{
  "n_layer": 14,
  "d_model": 96,
  "n_experts": 64,
  "experts_per_token": 4,
  "d_expert": 32,
  "d_shared_expert": 64,
  "activation": "squared_relu",
  "moe_layers": [0, 1, 2, 3, 4, 5, 6, 7, 8, 9, 10, 11, 12, 13],
  "router_score": "sigmoid",
  "normalize_top_k": false,
  "routed_scale": 1.0,
  "balance_loss": 0.000781,
  "balance_bias": true,
  "init_std_router": 0.0154,
  "lr_router": 0.00129,
  "n_head": 3,
  "n_kv_head": 3,
  "head_dim": 32,
  "vocab_size": 1024,
  "norm": "layernorm",
  "norm_place": "pre",
  "norm_eps": 1e-06,
  "positions": "rope",
  "rope_base": 10000.0,
  "rope_fraction": 0.5,
  "qk_norm": true,
  "attn_scale": 0.354,
  "tie_embeddings": true,
  "parallel_block": false,
  "extras": ["capped logits"],
  "init": "normal",
  "init_std_qkv": 0.0792,
  "init_std_o": 0.015,
  "init_std_up": 0.0792,
  "init_std_down": 0.00749,
  "optimizer": "soap_variant",
  "lr": 0.00477,
  "beta1": 0.95,
  "beta2": 0.95,
  "weight_decay": 0.021,
  "lr_head": 0.0229,
  "warmup_steps": 66,
  "schedule": "wsd",
  "decay_fraction": 0.885,
  "decay_shape": "linear",
  "final_lr_fraction": 0.02,
  "batch_tokens": [32768, 65536],
  "seq_len": 1024,
  "doc_mask": true,
  "train_tokens": 435200000,
  "steps": 9185,
  "dataset": "wikipedia_en"
}
Below are experts of layer 10 (counted from 0) of a mixture-of-experts language model. Rows are named router (the router's row for the expert), up (a neuron's input weights, with its number) and show model dimensions 0-95. Each number is 128 + 24 x the weight over its row's rms, rounded and kept within 0 to 255.
After each expert's rows: a language model's description of what the expert responds to. This comes from a sample of Wikipedia text that the model never trained on.

# expert 54
router [110 122 123 112 157 130  99 186 112  98 141 149 143 131 132 177 135 103  93 136 127 100 104 149 156  81 114 113 160 126 119 126 140 134 144 131 154 115 135 108 154 122  93 143 147 115 143 126  96 128 140 121 119 127 122 118 120 167  99 116 141 171  84 168  81 143 149 140 151  81 131 161 118 115 140 123 110  94 115  90 126 122 119 130 109 171 117 101  71 147 142 122  74 140 155 163]
up4 [119 142 155 126 140 167  96 159 149 146 144 154  99 192 139 154 118 121 101 137  97 136 130 158 127  82 153 135 122 131  97  97 144 116 118 135 151 133 172 144 139 162 152 125 122 124 115 129 135 128  98  70 124 114 122 150  98 157  95 131 147 118 106 127 137 145 150 111  95 119 150 143 144 150 133 152 126  96 116 143 149  96 116 139  47 115 168 126 104 116 103 156 124  97 177 127]
up5 [132 125 123 127 107 135 146 141 131 136 178 146 148 132 143 147 114 111 112 153 134 111 163 143 101  83 119 137 153 113 110 152 163 148 117 120 164 143 163  96 141 111 115 134  70 123 129  96  98 109 111 119 143 120 155 121 131 145  82 154 123 171 132 181 126 182 110  88  93 156  73 148 132 152 127 110 102 152 137  85 118 125 145 154 158 138 122 139 108 151 131 140  90 109 163 105]
up6 [130 182 140 115 140 115 123 180  95 115 125 166 152  99 130 150 170 124 103 162 131 145 100 131  93 120 146 118 183 129 114 121 143 147 128 124 197 117 146 107 126 136 118  85 150  99 100 163 160 111 152 107 103 157 142 113 130 164 124 151 105 110 103 143 152 136 148  92 163 116  76 115  95  99 155 126  99 101 137 128 126 122 143 130 118 116 131 111  97 159 120 105 111 119 132  98]
up7 [ 71  74 105 147 147 136 108 159 124 113 134 136 134 156  83 165 148 104 118 116 128 107 120 144 109  99 171 124 149 118 116 113  88 134  89 102  38 121  98 127 114  98 115 160 108 159 100 130 101 130 111 115  83 140 116 136 118 128 141 140 118 121  99 134 114 134 139 121 126  90 129 143 137 113  93 124 152 117 101 115 151 106 133 103  99 125 130 103 163 154 144 111 117 117 164 164]
What it handles: Word-initial l or L and similar first pieces like ex, rel, le, as in live, lawsuit, lesser, Labour, Line, List.

# expert 3
router [136 142  99 113 144 141  95 132 159 119 123 146  90 123 145 137 171 115 122  69 155 125  88 125 148 132 159 151  96 140 127 169 121 107 112 117 190 141 123 108 136 136 125 168 128 126 137  82 114 148  90 124 109 108 133 131 151 141  99  94 121 115 154 158 107 144 143 150 140 143 149 115 112 159  87  95 133  70 150 165 114 148 105 160 103 100 103 131 122 111  95  90 131 118 100 150]
up2 [135 158 140 172 137 168 114 123 132 161 128 159 149 125 124 177 138 116 182 125 125  97 117 127  87 174 111 129  97 185 136 136 138 141 122 102 108 146 108 128 160 133 156 171 141 127 114 132 117 130 109 142 154 118 152 153 172 153 123 105 183 114 144 116 156  95 184 123 147 156 128 152 138 156 135 140 145 114 146 103 130 129 143 116 131 135  95 124 100 183  98  97 127 111 103 126]
up3 [126 110 135  83 134 133 114 132 141  72 139 129 167 128 105 144 119 123 125 129 131 135 125 147 152 130 118 171 120 108 120 164 102 128 119 112 188  95 112  51 182 136 134 129 107 124 129 122 113 115  91 142 106 143 104 105 189 128 119  98 133 145 105 150 122 135 167 131 126 151 110 157 125 167 127 135  95 109 159 116 101 128 105 130 101 133 109 164  72 111 137 143 140 138 165 152]
up4 [157 131 104 100 112 129 117  85 156 120 114 141  87 113 134 114 140 124 118 119 184 121 135 115 138 122 109 120 110 106 107 131 119 130  99  99 118 185 150 119 134 126 153 120 107 167 131  78 122 152  99 123 113 108 142 108 113 126 115 120  83 115 151 100  98 184 161  73 160 196 135 121 167 154 127 117 104 125 110 110 120  96 139 122 117 120 100 130 108  77 132 118 104 121 129 159]
up5 [126 160  99 169 156 136 135 137 151  96 146 132 118 106 119 178 174 122 132 121 158 102 111 168 155 176 134 147 103 145 139 109 109 129 122 146  99 126  83 124 102 120 141 108 101 117 160 103 140 118  95 161 170 111 124 176 114 142 138 102 129 109 140 140 130  87 122 146 132 125 147 126 150  78 111  76 142 169 121 190 133 142 139 101  98 105 120 154 106 125 139 119 142 113 122 114]
What it handles: Verb endings and auxiliaries in narrative prose, mostly past-tense suffixes like moved, discovered, carried, plus was, had, been.

# expert 34
router [ 82 130 106 138 163 138 124 114 153 126 149 121  86 121 175 145 112 111 109 159 130  87  85 141 147  91 102 116 145 137 147 103 121 142 147  93 127 114 128 112 109 142 148 137 109  90 121  75 129 184 114 141 122 128 121 127 119 153 101 131  85 122 147 142 154 132 141 104 174 102 109 151 125 145 101 124 188 110 115  91 113 167 135 183 118 116 110 167 128 135 119 116 108 106 112 153]
up0 [100 123 130 127 140 148 126  84 132 133 116 106  92 175 139 114 107  85 117 146 127 147 101 139  88 105 114 126 100 175 149 102 122 173 154 121 125 113 134 139 136 118 142 148 131  85 119 117 144 119 144 123 103 124 122 121 114 137  85 119  63 131 117  89 126 114 161 137 169 104 106  99 150 137 133 102 151  99  99  89 121  96  95 153 171 152 120 143 148 189 113 113 110 129  93 116]
up1 [161 126 142 151 155 140 148 175 119 126 169 128  88  95 155 100 158 124 155 147 127  94 121 115 107  95 109 126 152 162 118 152 123 144 140 130 140 138 159 101  86 152 158 150 107 104 127  81 137 161 122 134 145  65 104 138 128 139 114 129 121 127 150 158 159 125 127  96 128  68 142 129 116 105  98 121 181 107 105 131 110 127 119 113 151 128  91 147 103 161 120 171 153 144 151 132]
up2 [101 113 117 119 132 133 119  99 161 177 127 119 115  94 109 104 158 109 135 172 157 103  99 105 114 102 151 169 147 155 125  75  87 132 139 119 100 106 149 133 109 191 112 132 109 132 126 138 161 118 122 117 120 130 138 115  94 114 147 166  94 111 130 129 164  97 149 140 141 142 155 133 119 135 161  85 143 103 121 158 135 138  90 154 118 119 135 154  99 142  69 124 150 162 164 140]
up3 [141 175 102 101 135 150 128 129 114 119 109 156 138 111 101  97 136 113  96 128 119 113  71 143 124 128  66 117 169 119 107 126 113 130 132 122 118 135 129 180 135 165 156 107 153  92 113 156 119  95  96 121 114  93  88 107 140 159 142 121 117 118 116 151 135 107 107 139 146 119  93 124 137  83 100 149 179  72 157  81 115 154 118 162 130 140 111 129 103 105 148 144 125 127 131 148]
What it handles: Word-final suffixes, mostly plural s and es, plus endings like -ions, -ents, -ies and possessive 's, as in stud|ents, tradit|ions, war|s.

# expert 37
router [107 124 109 120 145 133 138 135 119 106 103 121  99  98 171 130  78  96 132 142 124 107 104 112 128 112 117 127 112 141 160 129 161 158 171  73 114 124  97 125 139 141 142 113 142 152 145  98 149 169 145 149 121 116 108 136 141 158 103 140 109 156 148 143 137 141 137 113 168 118 107 105  84 140 141 142 175 123 138  86 129 145  70 188  87 102 111  67 131 135 120 150 125 111 132 142]
up2 [114 120  97 133 130 162 149 119 106 111 126 113 134 114 149 117  72  76 108 153 144 101 115 114  99 136 169 155 129 136 124 128 141 143 136  79 134 110 133 117 134 155 132  82 141 164 183 140 142 107 145 151  91 121 133  93 156 126  91 113 183 147 169 112 113 141 146 122 167 120  88 121 133 111 149 126  92 139 148 125 123 131 106 148 144  68 148  92 123 128 147  81 141 116 115 114]
up3 [100 118  63  80  94 111 104 133 144 112 118 110 107 120 128 109  93 106 108 166  87 108  99 173 130 140 123  80 131 122 146 120 115 114 144  96 155 119 106 137 153 126 114 162 148 153 162 145 136 140 159 127 114 127 103 113  90 126 153 102 103 155 152 142  95 134 102  92 136 155  74 124 129 135 119 127 168 154  71 100 112 143 110 136 140 139 132 102 125 123 130 130 133  81 108 114]
up4 [138 121 146 131 122 101 141 125  94 115 107 149 138  82 108 138 116 136 127 133 130 136  78 170  97  99 100  74 108 111 190 108 170  68  76 116 147 114 117  93 167 146  76 110 119 140 107 140 131 129 123 143 150 129 116 131 110 170 135 143 140 136 131 153 132 149 133 131 139 117 145 106 122 110 122 161 170  70 106 115 130 131 102 133 159  95 140 133 125 147 119 134 116 127  94 109]
up5 [116 152 142  98 108 107  96 159 112 111 111 126 120  94 124 119 159  80 111 183 150 115 137  61 116 151 102 103 117 138 150 148 141 149 154  83  90 153 119 114 116 118 152 131 170 117 137 109 149 160 135 112 122 156 144 140 132 138 106 118 126 131 175 153  78  95 124 110 134 119 123 123 119 109 121 157 140 161 116 142  85 122  73 147 116  93 150  92 109 111 140 123 148  99 102 144]
What it handles: Second pieces of proper names and capitalized abbreviations, such as L-esotho, N-esbitt, A-frican, US, Can, often in lists of places or people.

# expert 46
router [127 168 119 134 103 119 151 146 146 127 148 101 124 149 147 118 148  99  89  98 184 102 117 138 126 145 154 184 113 151 111 147 150  82 125 132 147  98 122  87  82 142 133 163 110 120 117  76  95 150 112 135 102  98 112 156 134 142 113 144 122 114 145 140  58 139 120 147 121 123 129 144 107 134 154  90 126 135 120 142  89 137  71 122 147 147  96 117 130 165 108 137 123 142 136 152]
up0 [126 111 127 114 107 156  78 138 102  99  97 135  97 127  94 104  90 129 117  85 135 138 103 152 147  98 109 147 134 104 138 114 133  78  84 167 106  79 131  88 106 135 134 133 125 118 154 135 162 129 130 116  99 120 142  95 136 115 114 129 117 134 118 142  97 129 123 137  75 116  98 163 158 148 135 128 161 100 102 129 102 127 106 122 112 122 153  79 125 103 140  83 123 117 187  99]
up1 [148 143 127  92 128 117 120 148 172 101 113 150 119 141 140 127 126 117  84  74 185 111 110 109 138  93 149 119  96 143 120 152 152  83 138 160 163 152 159  87 115 133 139 129 144 107 116 125 134 111  99 123 114 134 117 141 157 121 129 153 206 143 142 115  77 141 159 118 133 131 150 121 100 138 160 110 126 103 134 154  99 165  79 126 138 101 103 126 150 100 142 143 130 146 154 115]
up2 [145 161 164 137 129 101  99 158 134 124 120 135 115 156 101 150 158 115  99 121 116 142 102 158  92 127 161 143 136 163 122 126 123  93 133  85 140 105 139  83 108 143 136 103 118 101 133  70 169 114  90 117 135 103 109 141 154 165 132 124 166 112 127 132  88 139 119 182 106 143 146 157 117 134 131 128  71  98 142 122  77 141 118 154 164 112  90 123 121 132 127 133  92  97 125 126]
up3 [155 125 113 156 130 130 151 131  94 112 126 121 110 126 157  96 116 121 148 150 149  76 131 146 116 175 130 139 119 140  95 121 143 116 125 110 122 140 103 101  90 110 121 136 109  93 114  86  86 150  84 157  96  75  81 114 177 121 114  93  91 110 125 118 132 110 145 117  82 116 131 135 122 142  88 113 113 115  70 118 104 115 107 141 131 108 121 108 129 151 113 154  72 138 140 138]
What it handles: Function words like the, of, its, other, the th piece of than and through, and suffixes -ed and -ely, mainly in ordinary prose.

# expert 8
router [177 147 111 112  98 134 128 139 102 100 134 121 139 103 153 113 157 111 110 159 144  97 123 116 118 153 171 154 106 121 107 130 129 120 161 133 126  88 136 124 110  96 100 130 138 171 158 115 122 127  75 123 115 127 117 116 109 138 100  79  96 169 111 164 153 102 112 100 125 150 125 175 111 155 157  72 132  98 126 167 152 130 137 146 129 141 122 123 132 162 114  71 126 105 155  99]
up0 [147 119 151 144 114 121 110 130  78  97 112 114 105  78 136 111 109 144 127 124 157 127 180  98 116 177 128 119 141 127 118 120  71 126 165 131 162 153 116 128  80 105 109 110 133 116  97 121 145 150 118 174  84  93 104 161 129 150  80 133 128 129 136 127 145 138 132 135 145  89 179 112 103 116 145 121 118 121 108 130 120 138 152 111 162  83 150 163  94 115 126 117 130 110 160 105]
up1 [123 105  95  98 124 151 130  97 109 160 148 122 126  84 161 101 115 132 110 146 124 150 119 135 120 164 191 128 131  86 125 103  77 129 142 140 133  94 125 102 115  89 120 130  98 126 134 131 147 129  92  94 102 104 128 123 130 107  82  76  96 113 105 173 154 142 118 107 147 152 107 142  99 162 172 101 127 137 138 133 137  99 115 101 101 102 128 155 109 167 109 145 150 127 158 110]
up2 [140  79 116 136 141 112 108 143  75  88 130 114 162 136 136 127  87 146 135  89 134 111 123 142 119 120 123 113 110 119 121 122 148 115 167 122 133 127  77  86 152 112  92 138 154 173 106 155 122 161  92 144 118  83 133 125  96 135 142 126  94 128 125 139 156 125 178 129 129 162 122 146 156 112 140 109 104  87  87 114 130 142  89 114 128  94 127 121 108 165 123 149 146 106 122  67]
up3 [139 153  86 132  76 125 100 125 112  93 126  95 154 141 141 107 101 139 133 126  91 133 131 118 144 122 138  70 129 115 132 112 126 132 173 144 109 149 139  69 121 122 102 114 144 131 136  95 152  79 143 120  93 133  81 134 183 141  96 112 100 134 186 114 151  99 123 162 116 133 145 113 116 143 146 149 158  96 119 171 103 124 110 141 150 174 115 135 136 144 122 104 115 112 149 125]
What it handles: Word pieces in film and music credits and taxonomy lists, such as Writ-ten, Gen-us, play, film, serv, plus Cyrillic and Japanese byte fragments.